Below are experts of layer 10 (counted from 0) of a mixture-of-experts language model. Rows are named router (the router's row for the expert) and show model dimensions 352-383. Each number is 500 + 40 x the weight over its row's rms, rounded and kept within 0 to 999. Numbers have three digits each.
Before each expert's rows: "comes before" lists some tokens at least twice as common just after its tokens as in all text. This comes from a sample of Wikipedia text that the model never trained on. Tokens count by the router's weight.

# expert 15
comes before: "|", "-", "\n", "==", "The", "==="
router:506533493499491476546564485476550581533463526506535462476470493538551543518492479580598381502547

# expert 24
comes before: ",", ".", " of", "|", " were", " and"
router:499563442506460488499537519476559495580458576478531532426452537503539530527503500513544425457480

# expert 25
comes before: " and", " he", " the", " but", " which", " who"
router:505526467487481536491426478508547616515462546503576492445455530495517539562453525541505450459550

# expert 29
comes before: "s", " of", "ing", "ed", " to", "d"
router:494526519500503561498530446446548580462431455446525529540463562472523518554474548551470382533498

# expert 20
comes before: "\n", " War", "See", " School", " century", " Championships"
router:499520436473479524504421422504550593492480493490552446512462519546513469583443523532433408385520

# expert 12
comes before: " |", "R", "/", "st", "nd", " /"
router:554512489469426533475477498523495555554517562486532505459421510496540520593477484533477404521542

# expert 9
comes before: " |", ",", ".", "th", ";", " season"
router:471493489480523508485435454506540526546469522496491454488508527513533480552470566527585392512491

# expert 19
comes before: ",", " (", "a", ";", "e", "'"
router:491469433470446568489483538482555541535446537540504494497510534495554540520432524508504445428514

# expert 4
comes before: " |", "==", "===", " ==", " League", "al"
router:553519456496474517419504518478537513534501534562490465509474517489508520522482495539487384508561

# expert 2
comes before: " a", " to", " be", " been", " not", " an"
router:525497480467440542503452502431527536542511551560533427478464540517530533546428524501558401414502

# expert 26
comes before: ":", "=", " The", " 1", " \"", " UTC"
router:489533487456456548496439495460549558532521516455539484473427546534556532524466522521583418454540

# expert 23
comes before: " the", " a", " his", " its", " their", " an"
router:528511457483433520509513501493525578579482485475580423503482503521555544562494539547506426459463

# expert 30
comes before: " the", " The", "\n", " In", " He", " that"
router:501539489470472539438438447499527589564497514458526440513428521482487514555478549588480455511494

# expert 16
comes before: ",", " in", ".", " of", " (", " by"
router:512470469477463561522497503522541515527460538451545453469453539455526490516443546557482419508524

# expert 10
comes before: " the", " a", " his", " New", " this", " November"
router:511510476445509553463489513459575609535470487461506460511440516496553543573473511574380458494497

# expert 0
comes before: "\n", " |", " (", ",", ")", " of"
router:533542511444435488507462449452491590502463530530611524424538512459495534549451520525504393516489

# expert 3
comes before: "-", "\n", " |", ")", " m", " ft"
router:477471455484471519463415519507519513548442515520606482534461568546537509568459485531546382469478

# expert 22
comes before: "\n", " ", " 0", " 1", " 2", " 3"
router:506492498529468552492449487497559520603472527469535481455497526532558499513484501539493376575535

# expert 21
comes before: ";", ".", ",", " in", " of", " and"
router:514504429470460510468475501505508537565492526521526468480481486519553535543510489526476396504491